Weights of a small mixture-of-experts language model, trained from scratch on English Wikipedia: 402M tokens, 6127 steps.
Below are experts of layer 3 (counted from 0) of a mixture-of-experts language model. Rows are named gate (a neuron's input weights, with its number), up (a neuron's input weights, with its number), down (a neuron's output weights, with its number) and show model dimensions 256-383. Each number is 128 + 24 x the weight over its row's rms, rounded and kept within 0 to 255. Numbers have three digits each.
Before each expert's rows: "comes before" lists some tokens at least twice as common just after its tokens as in all text. This comes from a sample of Wikipedia text that the model never trained on. Tokens count by the router's weight.

# expert 0
comes before: " ", " the", " —", " \"", " L", " A"
gate3:157112114165126111131161142100122114112174146079135170098158108099130148107096144126132109135183169124099159131099103113106096125108126165123119106104132149109155127143141155161127105132107131137140172130169106117119107151099172139172116118114129122056134135127162138121120095094186135092116141178135115142125091174091182133103153076119109146127111146147108096124133124087150141116130
up3:106135105117096125123144165125155131107124139136108155133110122099143146107129138149083140104126142157162142133093101102116104147116127141129097156113134154113144118178106131189115111136132131167137147132153090129105138144078188153134141126095131118069128143154156127106132114112158110168127087177161147123096087172113156139129128135087102129121116147150129140096140123078135161095128
down3:162155084147130118139164166140133142167127142126121102173126064151095093136121108181136127156098142151174147158134167162158131132121089124139104132142169157075111094152099122123142106107126100110082134110132097099129147113099125124130143165119093133074104118168132139150119107095127142140093111107131153130173105137096172114119119171152130111122096188118119145095131111122108145105124
gate4:106143130197157108127143130084108146145163153128150112119115099131129116151126149166126112103141145120142157104133146108153162123113119111157118140147148085154106107126085126136115170120075138130144150122167152131160102107160149105087121140125158139107148134139116120138145055122130121107102129149134187107156114132122127157110159127113136115110164139127143088091108140143110161125115
up4:128119090076146146092136141119142105123085126090108171126125139125132137121125098122107094098149113163131078121151129146130118136162121149101105150125175152091162114135118133137122130148128136143143114085131115137118158107122163132115112128114137109129144132121107126124087131089127135109126105134122148133088080172093156132137119123122135123138138131101123136128160166090104130097164
down4:067104146101145138145112129105142139135110136110132171115142128096100114126116102087121105102141153125075132096116130120129146138101143115119105179141114104104124086079122119136100120178157124166114128119142132121135083139140095101123139147127112137123127101134127162195115159098158145114154110083135163115109132124076118105133144124129153179114099086121114148159159116100119101112126
gate5:098117122138127098101114102149165124204151080106134128140159127137137119141130106142135167157097170145145137118049110090126139140105113115149134123161055114088100118143121140107138123143132181147116130124156136133130142130114133141104134080136102119127129092152123120124095137122142101129117122085121154099163125123170146094125123135138093146140134097131148176096103131134150114118151
up5:127094099125078172118161119153129156134091140123144133099133143084162126100133122140145109109126102127126157119134126083133116112177095183132134118126132129107162130166152126148140108154129144100140128144116140145149144078133144113151090118142103133140150157113156140133100148077158133134128157133125142100139096101131138113127112127124155135091123129120145079167151131159162129119105
down5:118121140121146123085119126128122108156109182162160130093098154129141128123128153160146161101134090093146117115124128151130117148125156201102122193130150145077113142103142119097112125124159134115097103144089143133153146152166118105110140139147151118158163131087123175138151093159090163146127128125144111107135108150138114132165127067111119157128091153137102108110170172139111132142145
gate6:115096131136095160127109125099126143105152151099115062126097115103083154155152111115133117134098136107114138131143140150120131090125120120119140133143155109134129184126087169123160125158154089108166127133124115139131097153125177109133132124119118132159126122144157129139180168107110097151101145164113131098151160118118110175100147138103133112135148102149116178082117142149088120102147
up6:108121156112147104147147137136128107120143114146090138119149112154143136115094119063100084140135117135149128158111116133184171164110106114128140159114089131162169127131141133090093186122117104134133098112144127077114142125137110128146185132131126117124153139117128076139141130136118104072166141095132112135129112151093151157143146137148153145120140178152150119149133144103132143148186
down6:116114086134169122141103132121094144136097098149140126135166125120127122083120137137179121136143131162150179126153119137103099129102131085129121137116132108142155062135130154118080130135167130129116126119159152142123145125126130108105144104134180116126120128119115161083128121145108102162125116105157134105124169143167142134152151100182158138084183148108123125124115160124109111140144

# expert 10
comes before: ",", " of", "\n", ".", " and", " in"
gate3:126123117130117147133154150119139102124129136178115104114130107133142144110137122180125108138105149158114151139098197145151083140114132111145123152110072113119125139094152148070132086161172110143127154143175151101138145114130119110145118152141148125165129074144164129136140122134136162131129112133145165133087100144113136163123131109130137121123107172138123137167130104155115101114143
up3:139151105113182111113151151130146115159139119117142092145124140116115133132100151163109155138091112119076107141100133125122113132141117093155138146103110124139167139091111132175134126113126144131112103104144123135160177137135110150171118173137153175156135117147144132116093128114095172152111137106160158127146146160125139138152102111127114122119137100125114138117114106124115126169172
down3:117119122121125117152114154142133161105100150114136133128108138148115142126158158166145113163142147154134141144164137157068111144095121113128119144133106121187157163141151096099092085124122088081156146130137101123120110121116123131108137119171108119103126129125127108190139124136092132102111149118160082157125148132107118121131145123153126118150107100158157147086165141164147130107110
gate4:155136148119187136157150078102148159140145171163101075109108105136140143159157107103118119123108144117130144126128095159125098085111110104157124135100135168135119110146122130117151107110124141167124158128086091129190131108124133127126150128129140112063147076131133108166149126133116165148156108154106119140085148131144120135156117136137184137111118138127144089183116123097136141141210
up4:121108116159139163154105143121123107120109145077105136143122119103116152157106125083139104137138120091122079182136120164161113159113189164149098144193111098123173128074172142131159158128129149124138140098143133123105133151126124104089095116164121121149116161144158176113172144138086100104128156091101099150153138123146142117138126125128102124103142154128076096126098135110133122120104
down4:157152124124160122113156143120116156180086090145182117136180117101121150113092133119109140081139149144154100124128125154142128143159090114102096147103108109140130135128161120176156125162151129134140131143160139118112114134138142084156139092150149138172150100080126136076147127182139126131116155136144118110128126139102115120133122172113123139122107126085123108169128139109161144104133
gate5:179103139120125133123119162096108075123168175110112133134135132098115083098090154110132129165140139111143151092139146093115122108124117141115154070198160173084103155153132156132156069115102122110120151147126135095164121159123147133171115097156157105170154144098138089113098175138150129133147124093128107161072107098115125144121094134088156091116182138124163079152107103133103140131180
up5:138144103117180140124109136122138133172146120114100160155109154170118170174113139092123090058128102108094085110113110124117121156140145126097139100110124161132171104109117096136143177115130150154132076161132137159092094125104118124127151126142148122150085153123134119092122124134129087120143145109134163068150138119135128131138158102130112110137097106149111064139134168127139126145124
down5:089105153140150122141154094125132142100123095157160115171124122134126122158107111122132105108139131167133095147100150138133089126150103094129120134074140118085125118131159118139098113148168152175138119086155170100090120103133097084126121148129120138113123096111164148103130147127078148146083075129121108175139081113108198177088069103120112150127118119149130116094162137117148130140126
gate6:136137124147124124125100093130153105118117131143115101152135109107147137148109168108136134130116115100119094117144159147147097142138107121117099104115118110138158153184153125151150121169101121080113136142160131120113122132096164107161163147139124094114100135156125183147140086123135159200127123122132110095144140092119132138139161151147121112126181110149169125139083161107127163103105
up6:100147160133152172137108140116147106106142169134157119123157126139129136105154170128142071094171124133139132101128156082161143146166115122173122151125078101132140180117161138128116138134121094100129158135122138096130132166126070162120128137117106115142137131136137141125143097135133154138146130084132097141114136087161169107107161078131188104126113111147119128141102131122132155173104
down6:132110100179135138140097086150135147086141127130133111148164099124151099148112154148136106139093148146159105115137160183091130110121142122109138115108114094139167168110149134087117122113141134128117074112139134109139145136107114145072105153120104150089125126166137165136127119101123138161136121102180084150159094141101117167155164115150132113117171097088114143136118146126153108136137

# expert 1
comes before: "|", " ", "-", " The", "==", "0"
gate3:137146138153106148132122098138143160117090135128087116171155077145125135131136164076126093122147137104152120133095148176150113104160117128102105118128188131141115152118122118132129136132151153107104133140119113103105115110139145139119149128162089114131108118148110129158122120137115152106148122075115147163089091123124158122136164137122141095118079152163133141137097111147138145150145
up3:071155147161128102085129114121158095138102148100159108159119134149137141152115105101178117134079080085160142152116160124115160184135118112119140093159108155091137162127113142141117159151141159117145109163152111135118163090118122109132146116116115210102086166155110131106144138134144117138114116157093125125148147118131141091093117160123157131131146090155120103086134124123119116113133
down3:134143109180146146095173172072165138113127142141139084172112118143096131086138132131104144109125095125135156140141088097111168119145093108161175090134148136115133147149107134150162126124147144103161093111165167110102140136123142120126155130120124116106139129091130107133103129102139105163162112115127145127120146196076139148142130132177131103142110119129117122137136113162137157129094
gate4:102124126119143149158145135104089132121186095123124119125128123101103157130095125128121194129103087098108129123168137174148171146112149180140139142136117152110120129131123103125115148108101099110117159133107139159152139145103112159092093124130103103154134150061134145108111117133111179153112107114133117106111140096154148106132081129152139115115104143134126132129166100085154070100150
up4:109095141127159137152108148120169119119188128108139134148133115109089155158178089113121144112121106099111154136110131197139153128131148135154143142141121134113121115134100129157142141098128100111108129131112141119194152131138104135079104156144137105124122162096079130148096123176136164152150097120154124118100125122147109127133117079131142060101151116127158123114151100100111070095152
down4:160158135127093170101095135164141157073135106115096075119075100117139110174119136051151121120128145143117151143119057147082141099127123109130160127120115098163108163121135138103145130086110146105123120118112152139171189158174119110111120129138149121119109067119141117116130120118108141139147092135140112129141088149128109101119135062127147139135099139114158134094131108113091092129132
gate5:135126090138128071108136114128140151096058107096120141128158151102070116125163097115136111139098106161113150121151129110136067108183109123134132147136129160115131115110140104126072148146124178126121140147140132123152103115121150134136127124137098144111119142154150154099110078114105138112109138135127082136103095123135145131119120117142136121116119120077117141119155123114147123146146
up5:130095127126130131094107115102124082116167160128108114137160128148121109167136108135104108101166140134097151132133135118126140161120135190113116088112108181201120151145150141147121140130145113081152114108084142121162120131078128100093140120085108089163126142104104143169150106107151085113101129117139114093120143147130130104176090093102118165110140100098129101172154136139130122135135
down5:120107115093123149097114109093097148122169119167117164116118148149095124140187099115136097125142097091143160119133144150125096124128139138107114097139141171101158138120161107138110107119145131130134113114105146124135089091156127122112157120141141186130154110149146102103124115131147134131127151137128146084118120127127084088086103153123103141154160138142148165093138172132115170166138
gate6:108175078128114125120109100129131136165124107127113107116143088127117131126131170153151092154168119129140121113112134129126111117120157142197139165147169160151079175119115070154131138169134151103105200149102136109126129147131139174141165115154140107110135127128134132146140109118115166081131127166107126134087125132094133132129146127124126135110109119115128104175142148115111139147148
up6:117085176123112145136119105102135145088191149120108153121091082133100108163141109129099089120069142138119138138166118161138147173132146115102093125105102142131119114121132185102139139147111115091149117148164136104153129138050153128079119093120140143184132119110152147131130183173153140174147114083173147127126094115143120151123116151115119157154088174131124139129165170126176127098101
down6:166132083122094134107162123166114156146126157103182110139105147120171150117157097150131135128147143151142162104138155114118106139163100108145069210109100108119151130157123128150120113112119131101140110126147162124097109126086112135159143106120159136136162094115129111116096125113140081154132074103106127109129119151094115163134129171120149106133156093161126127152116102147115142118134

# expert 9
comes before: " to", " in", " of", " by", " the", " for"
gate3:109129130116138152174135124139087120094138133133170126122153145122097146119161149107151130131120091111133073135109167125128104109134088109118100140076119130120135136152131112139068119131102158146112145142153098115111107107118141134106138089090128130103144142101158158102171125125140103155138105142147159141132153143132136148125102162107167147157095142143073110116130103169171142106112
up3:143085123147165113143101134107100171131161122134196101121110119122119123136175152129102147176112152101123121151101146192121093128088139173095122113107120151136118142134121136113116119120095134090156163144138169114106178119140141129121112157115088172145118114136128142073120174129190127122120164119089152126108103153113186090097108132127101124138116108141099158121106096144124086123128
down3:098195147107177126136122136159143090111145105165078157139115121132132134160100124140162139138146129158164105141121153133131128103141106132151159093158150133119101076083094118155092133158156194129119115178141140155151094133112150131155115119157120136132133114134120086112123105121095130123093122115136136155099094147093096095128097170116146088145134128108148119176149124145134151132124
gate4:122131136130147110146125108129136137171166130117149096113160141099110136141054130123125119155119106057131115123180165109170107084166153098100132088150107124164102138165185117099116146115161122129092111134127143130131121146094163148122137135107135131078126166135158116154106113165127147124116168112135132091121151104141128098125137102134110137123106096120112134123154102109109113145131
up4:165169117156130096081119117133129140113150141122111121108086143105122115122103113132151083135108134094178151123134137123159082088158127122108134139142106111118141103110131124092174107144140126098092162142102097122117115128098162082108138158121180104083145124139154155162137137136157094146143126134168129114151141092157169128127108132169091173113143103162135104100137089087141096131175
down4:157115118113118100163117107135122144143147124080179152098118106112144108085103139130138139085140101127128090103121148159119179110117122152119157131130146164164111148122063109093098159098119136144124138148142168155146082120147107128130146129121108173150144127129076112151110109137106150094146194138106121119093117117189095139127150080104147095115124116108124141085129119138087128117125
gate5:118122143091111141109118094134120135144153157141141134153142123121155107160123130125120143164142137150139118081123099131115132110092101149160196115126155098115109113140145146163098136092112100142102120115128133130143113166147073165136114142129134141152134093121123138126122128153128168164123137154075123136063121148138152101087184124154090128098126101116152186096083175137138126120151
up5:128137109123144173112161090143130129122155088173172143185133128074112109129125120095100148132162143143113087142117091117143100157148122140115158115097145144114130087160114153116158178164106122139096133106120089166160154097160128120145132104172150145171130158088103129156175106125091127157135073126170133119111106168158109133170125166128099124108159134083101131095100109138131110139104
down5:136189138122122163143134073141129133127136126157183120078129115137116165156100147122139169180126095136146102135147145153129134149142096141128171121111101134177128131104109149153088141137124140115099132153132128084140122121075105107116169110158133140082124132142122116170136132122118145072111112088093088134129088085112132154113186119125147153103099155143092130124138139173104112127159
gate6:166146143130139128111100139194089105099127143118148162128159100161129121160134083159101122143085194100107160134109128129109141150133163129092165156135113113143103138185142142132118151130158136079132125152137148116127133139066151161075150114095105116130176156120124156110156153116138073154164093113136127148102146124124114117091165119134121104157175160118109143142153168146123113129105
up6:157121128125122148124153180121092082077172130135112159131133141124095153132122144143146135152135097083128134089075126140107113097133120125152130130127126139137143162124109131143131105142163150088094133109155157103104114107127118134130100123111119160147162147159140169118124146132145116141115088088169141120090098126096173136141123116152109161148149140104120126148188126130118165077113
down6:088158141144156123126090079147135148114130140155128109063144090095103097102134109166137111137091119126150137153103129118116119116111127073133115082101115143113123111152114165103124105100106122131143115167113147137175125137071146133123144151113136188134119099181121108130130100131135166120137123111148116160118149164121127157104113074152134150092101140156087144188085161119116122159135

# expert 8
comes before: "-", "|", "==", "The", "===", " first"
gate0:122102110196125090070118147129116135134105117125089129171120092144158155177131141140106132136132113116131126162094104077134113140090143155131104089112095129143134065148143127142156109072088157151131152115127137129131138151146124127133085106131109137117097117132129118128083127172140112149108134119151135159112129155098156132127136121117120094144115136116087124121100154093122121124151
up0:149108111157136102126128089150126103144135125172131109128123097147157131191089103133124120132124129135126151136113133126086125118097106136145118094107069110154079089151136138113166172098167093130111147102103148158121103168125134157110072089115128119132109139137145190093089149143131087094136122171130146114157127140133157118110104116139160094062143127094118116120152144110118105127112
down0:144161141139141126128133162120187140071129121116118138109121156125112154155157129184137140136114099102172134120134093140133140117091116134128117144097122144089128124099129138123099136088155145133115151136155085151155135126131153129089092171133117109090086085149105118117077146110085123126158106122181124153163181089142130153127146123108132163068139106124110117129100130171096126108109
gate1:120101119112140187126160168112160180129095093132147088141137131087145120153138103119139084178116136128111120142119125079125114135151177129161148136104128133107158182148134132118133100179152109109110164126121145155160128161119133093119137105092120152144157122126124151134104142132068107137107114113140153110158172136153093115169135133162154162162111121130095132096134176125096127102111
up1:133144093119132089128062120120113085122102101109148195120133098108133130138117158137160147135108135087154171115126109093108133144146146145125133115161107134183133081137143179115121158149120127147115114120104113104085146129123143153153172172093092092107123135169152120099132158116136132108109122145120110088119138102067152126110130139099149130102126149067148124178127102109095142168158
down1:126111142101180140083144130182135088099153142154110143149163116136135142145101153152152109152162107140127102078154157117131121151154105121177136096150138123158137125103095088128114143090141099134152127171135108121110103182151131134122139094137136209126111147098104105122142107171164101128144141128124156120152147125076147129146123107089137108141075127102125159132088115100133110104124
gate2:086125127161158099137178152129151159139116140127107111130072154067147096126146153148123116147110130098126113127134126100129094164151126115096160167136114120114091159141073161120163144114184152140093126098131156116165133149131107142075138099161139141129171170132096121106138103149116140136105115144158152123059128129177130104094175118105122114104121134138116173072139133110138123143119
up2:131114137165147116118109146103161167142148160159164109168114091052130120134131162121131125171107095100153122151085138167141096145132105127099134199155114133132123167126117125138181143127163125113118178144102125112156164104123121131109137093157131092147144191124143158110110078123121139147136087171136130080147133128156136124129135145140124078108115116139111113129150086063111099142122
down2:136143156124101170143137145148107150118124140139124129102131157126145163127108132197112165142106121097105133139116109138091137158112135136133168134100137104118100124119103116110105156112118108121123131158110140125156157148117122144094073111112133146091119093149131116163138157124115125140102133151135103137107155141122130106128153115132102123147095112122133138139084138116089151103149
gate3:119113143115121136128105128127108123115127125156123119135161121093174134116141133139155070129157187141121089098121104123119103152110137149090104163131177119118120153136123122171098121176120136132171176077103120158113126104141084111126109174181137097142114150137128080121138160136171128152089148122156073138124136108134121133136082143117123122105125141084140077147170115102137106147130
up3:149110164109128107163123142177125154103160153109091090131114128181158125126146126118152125153185138134158148119145110127119132178136166121157175131153143155138131131152130105134103100138127146097143155144127103139166105100111106122143096161141114164146105116103098130137110129126099123128110134173120133144120078160181107135151136168131118115155139158143166134121133095100144141144107
down3:138134099107146102143121112094172152123150116146152136135140152143143132081135164174126124124171122129177178124137147104108143147114126133125144148158123148119163102120145120151136136132153127163127193142114090135095131124137126161153136126180105142132096162103097165118092106117110080171138118144086135170135152139133097140125175135142132113146149135151109157109176114110139155146126

# expert 4
comes before: " the", " a", " he", " and", " be", " an"
gate0:140156123133138128144140150112158152128095190107147111096131141114141123131158138104135115150136128114157147157098155094088152137118131101090144145167126092068126135119111123106159161104128161173111142080133135158103060157124131129085088099105107138137151128114118164139132089098127130108191118146081143100149140143123109123124161126120128129102143118163134162109132124132113155137132
up0:118169117126101101096135150107170129136137157085139176079139118128119146123127115140092169144144129142144131075117124128125126130117173131100141122156136156118154117145135126094149139119136108082152113149144095163124159180141123096124108109110170152115165163126144169091159111145117122122111138136118138157146172125114124088130116114116135135160126126142130106141117148133125127153138
down0:128149165094127131137119148156182134121127162097135134092126138149120152173120102104144104125183082118130116150128112099146093111152095108139123129138082129129114152172163136140112073134127092109157151107103148149080152119115135102124116106131117118110157164141111119097119176099079159134150142082162127161118101115137139116145114089127137167192112137127125102133159138114114120122125
gate1:130111121130117099137097132154136150101121104098185137113140092145169140116146135114137098145139173167110130125116128072124104133159168125153086163137115102085132088144125130144132129131083139154111089129181123135118166118128135142127142107113126113154128122127126106145120144103108112128120166115118104130191118131159131131108108163145158157140137114134162102137106143149142105144116
up1:098147162105127150159080134144163129156147113161133116065122130130158126132119179081103141119070092143091143099092095146129128120127120128150143082095147136127155156143112096115079138141113094134184094173153117125072110131154110152106118130179145140148142103157117144140153168149133090093140161131152138135142132133126127158141130080168142105127062113109103149130137165152154157114109
down1:146126108090125110103094134102144112136107131091110156115118117128113146131136194092123148171136114156106121127145138127103101123118098143148131167139140131143110151123119146113145159134141124107138150116099149146113094176104178141163118136116150146124140080118122165092094127116069088130129151108090123130113099107139082161099137122160126115119145099103129135132110119118095111142111
gate2:144062108150169118131099161121125164121132115172081096116103145114144103117105197142121134121114135116090127077120121128134114158174122121151153133128126142130124128116146086150115101116111104082110141124135125103158125096155140114168137128161132118139116133126118151132143082138113114111162089127124119141149136171147111129146109119120133103125167167161107129092118111092172136136123
up2:118153123118149130114142134114111133136133084134153128156152163151117154129105111148103141145099162142095118127152153129162182137157126093177097112111101137141124136105168205104127070128149095141149139136102139155097117165120128138110155122115159123118113123130121081122138090139192137129132161146117097108091137130176125094149169142139124140115156084124145148144129110129171104131127
down2:142161148154102075141125152157109118133118174109128148142146119106103126121120130180142132128119148125114137095128149174155110113129117134140123112104134078068107132121182164092154174155121138110108124123125169066123149140129116148117135138099157113111122101133148167121123116109088110118124142129121156163099096128127147198152142115140150128144120136166127148148079139157130130145131
gate3:085112128115093153116084094156118109102118156133150114127110106116113195084114146132155124117119159150154154122113151125116111168153160118142125137105134114101122121131109107117118121149091128129171128109135115169144129105175131130087124129074138133144124187108168176126127110119080082147112152060128119148121130140125119088088126130111121141138157142111131151149124139153166155144121
up3:117101111135151134127110135121136148118135148130150148161115172154142148144101089147099128160097119126105132134151151127164179069117158103064097141154117154135141153149168113171159111130123157114131134138140173122114145149133158113127173141133148176116158137126085133099128124138167171123171135134153115127154127143116160111151139128136112078173124132107147149149103141108104137169114
down3:114126097152154151099120083110105133136134119141144124121106126151165113141176123149123124123124118162123142148125111106066093124096086180082091162105143127131117087086133125160119108128143132112164127146144152121082145140126134160125067146144146120125098086153140129151120088124158166144100127077129151108118124138100133117102143153150115129118137068104121116108134156126144124137114

# expert 2
comes before: " |", "0", "1", "2", "3", "4"
gate0:104165112164139138122137131176132069134172157115172112136114110164144172125112154136122110175128146141106164138117149173136123137156103110140087137118119146098162102118147137127135111192136114176120156166109121116087134145097129115135143086153155104110115130135137157150124089126116121084136081134112117166138074104105139116166085123114122112128130118148082131157123112106114201102130
up0:159162176097133089131132112131121139101139105086100132072134142169142159146098106111126162095108142122147125149154089123080101154086138115126136126135130079127146122157120105071113173097131115110093144129178111116146120120134099195144122165123110140117128168091091107095136122145133150082117147136136157086112105154111084065110160103182158129115123150062169153089129096141108140131131
down0:119114151136084107136129143132076145201145080099139102134126133147138085093112131173106138142158130101094126103145113136149121112153139132125115147197161105121128127142120133169113150132090129124125154126107133150166166102137158151151143111138148118097133139109147136122174109137124106119125135113118102140162132148116131143111138078113117146128106076100103125122171123140143148108111
gate1:160134134101111135111169144113120110145129115160130146178115138149088123149111136142102101126067171076128183125108124105108107154145147143179149132153097139168146159155141131100130130118135096133104125144136103135135131115142102145198123132126136131140190155167133116191120119115169102076128107106101093105096112137116143152119135113156146108118140135111103108139152098121106120113099
up1:145147160139120150156134132162156133132124114133187112095133188117086124133153127114094119123145133179132066111119131132152144104093103129119147126097178117127111131077115130148144151142167121122158144090136103123139163130105167101115161117101126111126110132122134157048143148135128132135149148129126115147150145157156143103108111140123125155134143099151136135135112119123157145118147
down1:191127138135128101151106081116087113173137141155133126097138165135139119105130109145138143170116135131072161126103154131157130095131164117122110079116113092095124144126114109137113125152115112127144114076092154125138152120149165101144120167132133152121170138152126156151142139143144109143183131132133099125112128133103134127154131100139149118114095177154158161104122128135108118123146
gate2:110131125142111143121105100110134162135093094152147082122143167080146104146157121110112126110157163108101131114125134156130122121140121158136167137095122135129117141100160156147174113135151122091112169117124177147107139130109154124092097130136091146111131169153089169094142155090121094120118118154075157113151145122114112163120134134152130093128110127136131126131124109089060109157141
up2:148104140105110171121134150104123122131116105114128139174194124100141154116131140191092162101117110127140145118095156146133169101111211162160128114130131138166112119117121164142141065090126112145109094157117183111164112134117125161118061171129155152153143133155155119133135143140150111161127136117130116111124159114126100123100106128109208093114160113133152158117172105137125115121095
down2:169156095150151114143103128153141114131100123139120191167126142150152121150154127200132146112143137170209095127110137103127152104127162136147063161151134171129089166126100142120129145151124106069081144126132108109151115129117060141117120146104163156115085134122128127126113155126137119109105124094091148134102094097131131125110112136163145095149137126141177121130128111144111167104122
gate3:116141073094141120120090140141141157090136157144102156145118107153134123120142131144137155167149176160089148096139153133138108136166129120126127181108177139166141146170116105127129110136145140111145098125148096114115119125140118120105104125107145130128178155122135126116113180170143134110094140160101107140133144153124108100095067118096121165132166117109174170147156135137077141132166
up3:150120094137142164117139107137102126107132107180153156095081124098160123122126120158098092102181158145145125129135158142090132131128106171141099130136114101138127161127108166117136119119105153145119110163166081147108141197151131146150126118092079153124135116129139132130134125145134094119076122100136109136111153101108165190114123109187137178100098093102101162128124132170100120126158
down3:155110094109148144146118132097121109161133105141142183088110108150116115116138141134082095137124141120112154139131121149120117117139115096102115146144122126159141128118134149118097135106136123158134154135129070137104136149135134149066071108100142164124133100150118142115115122144130122153120096114091112146147182158166096130108139070156108133132102100156091120110177157126122126110165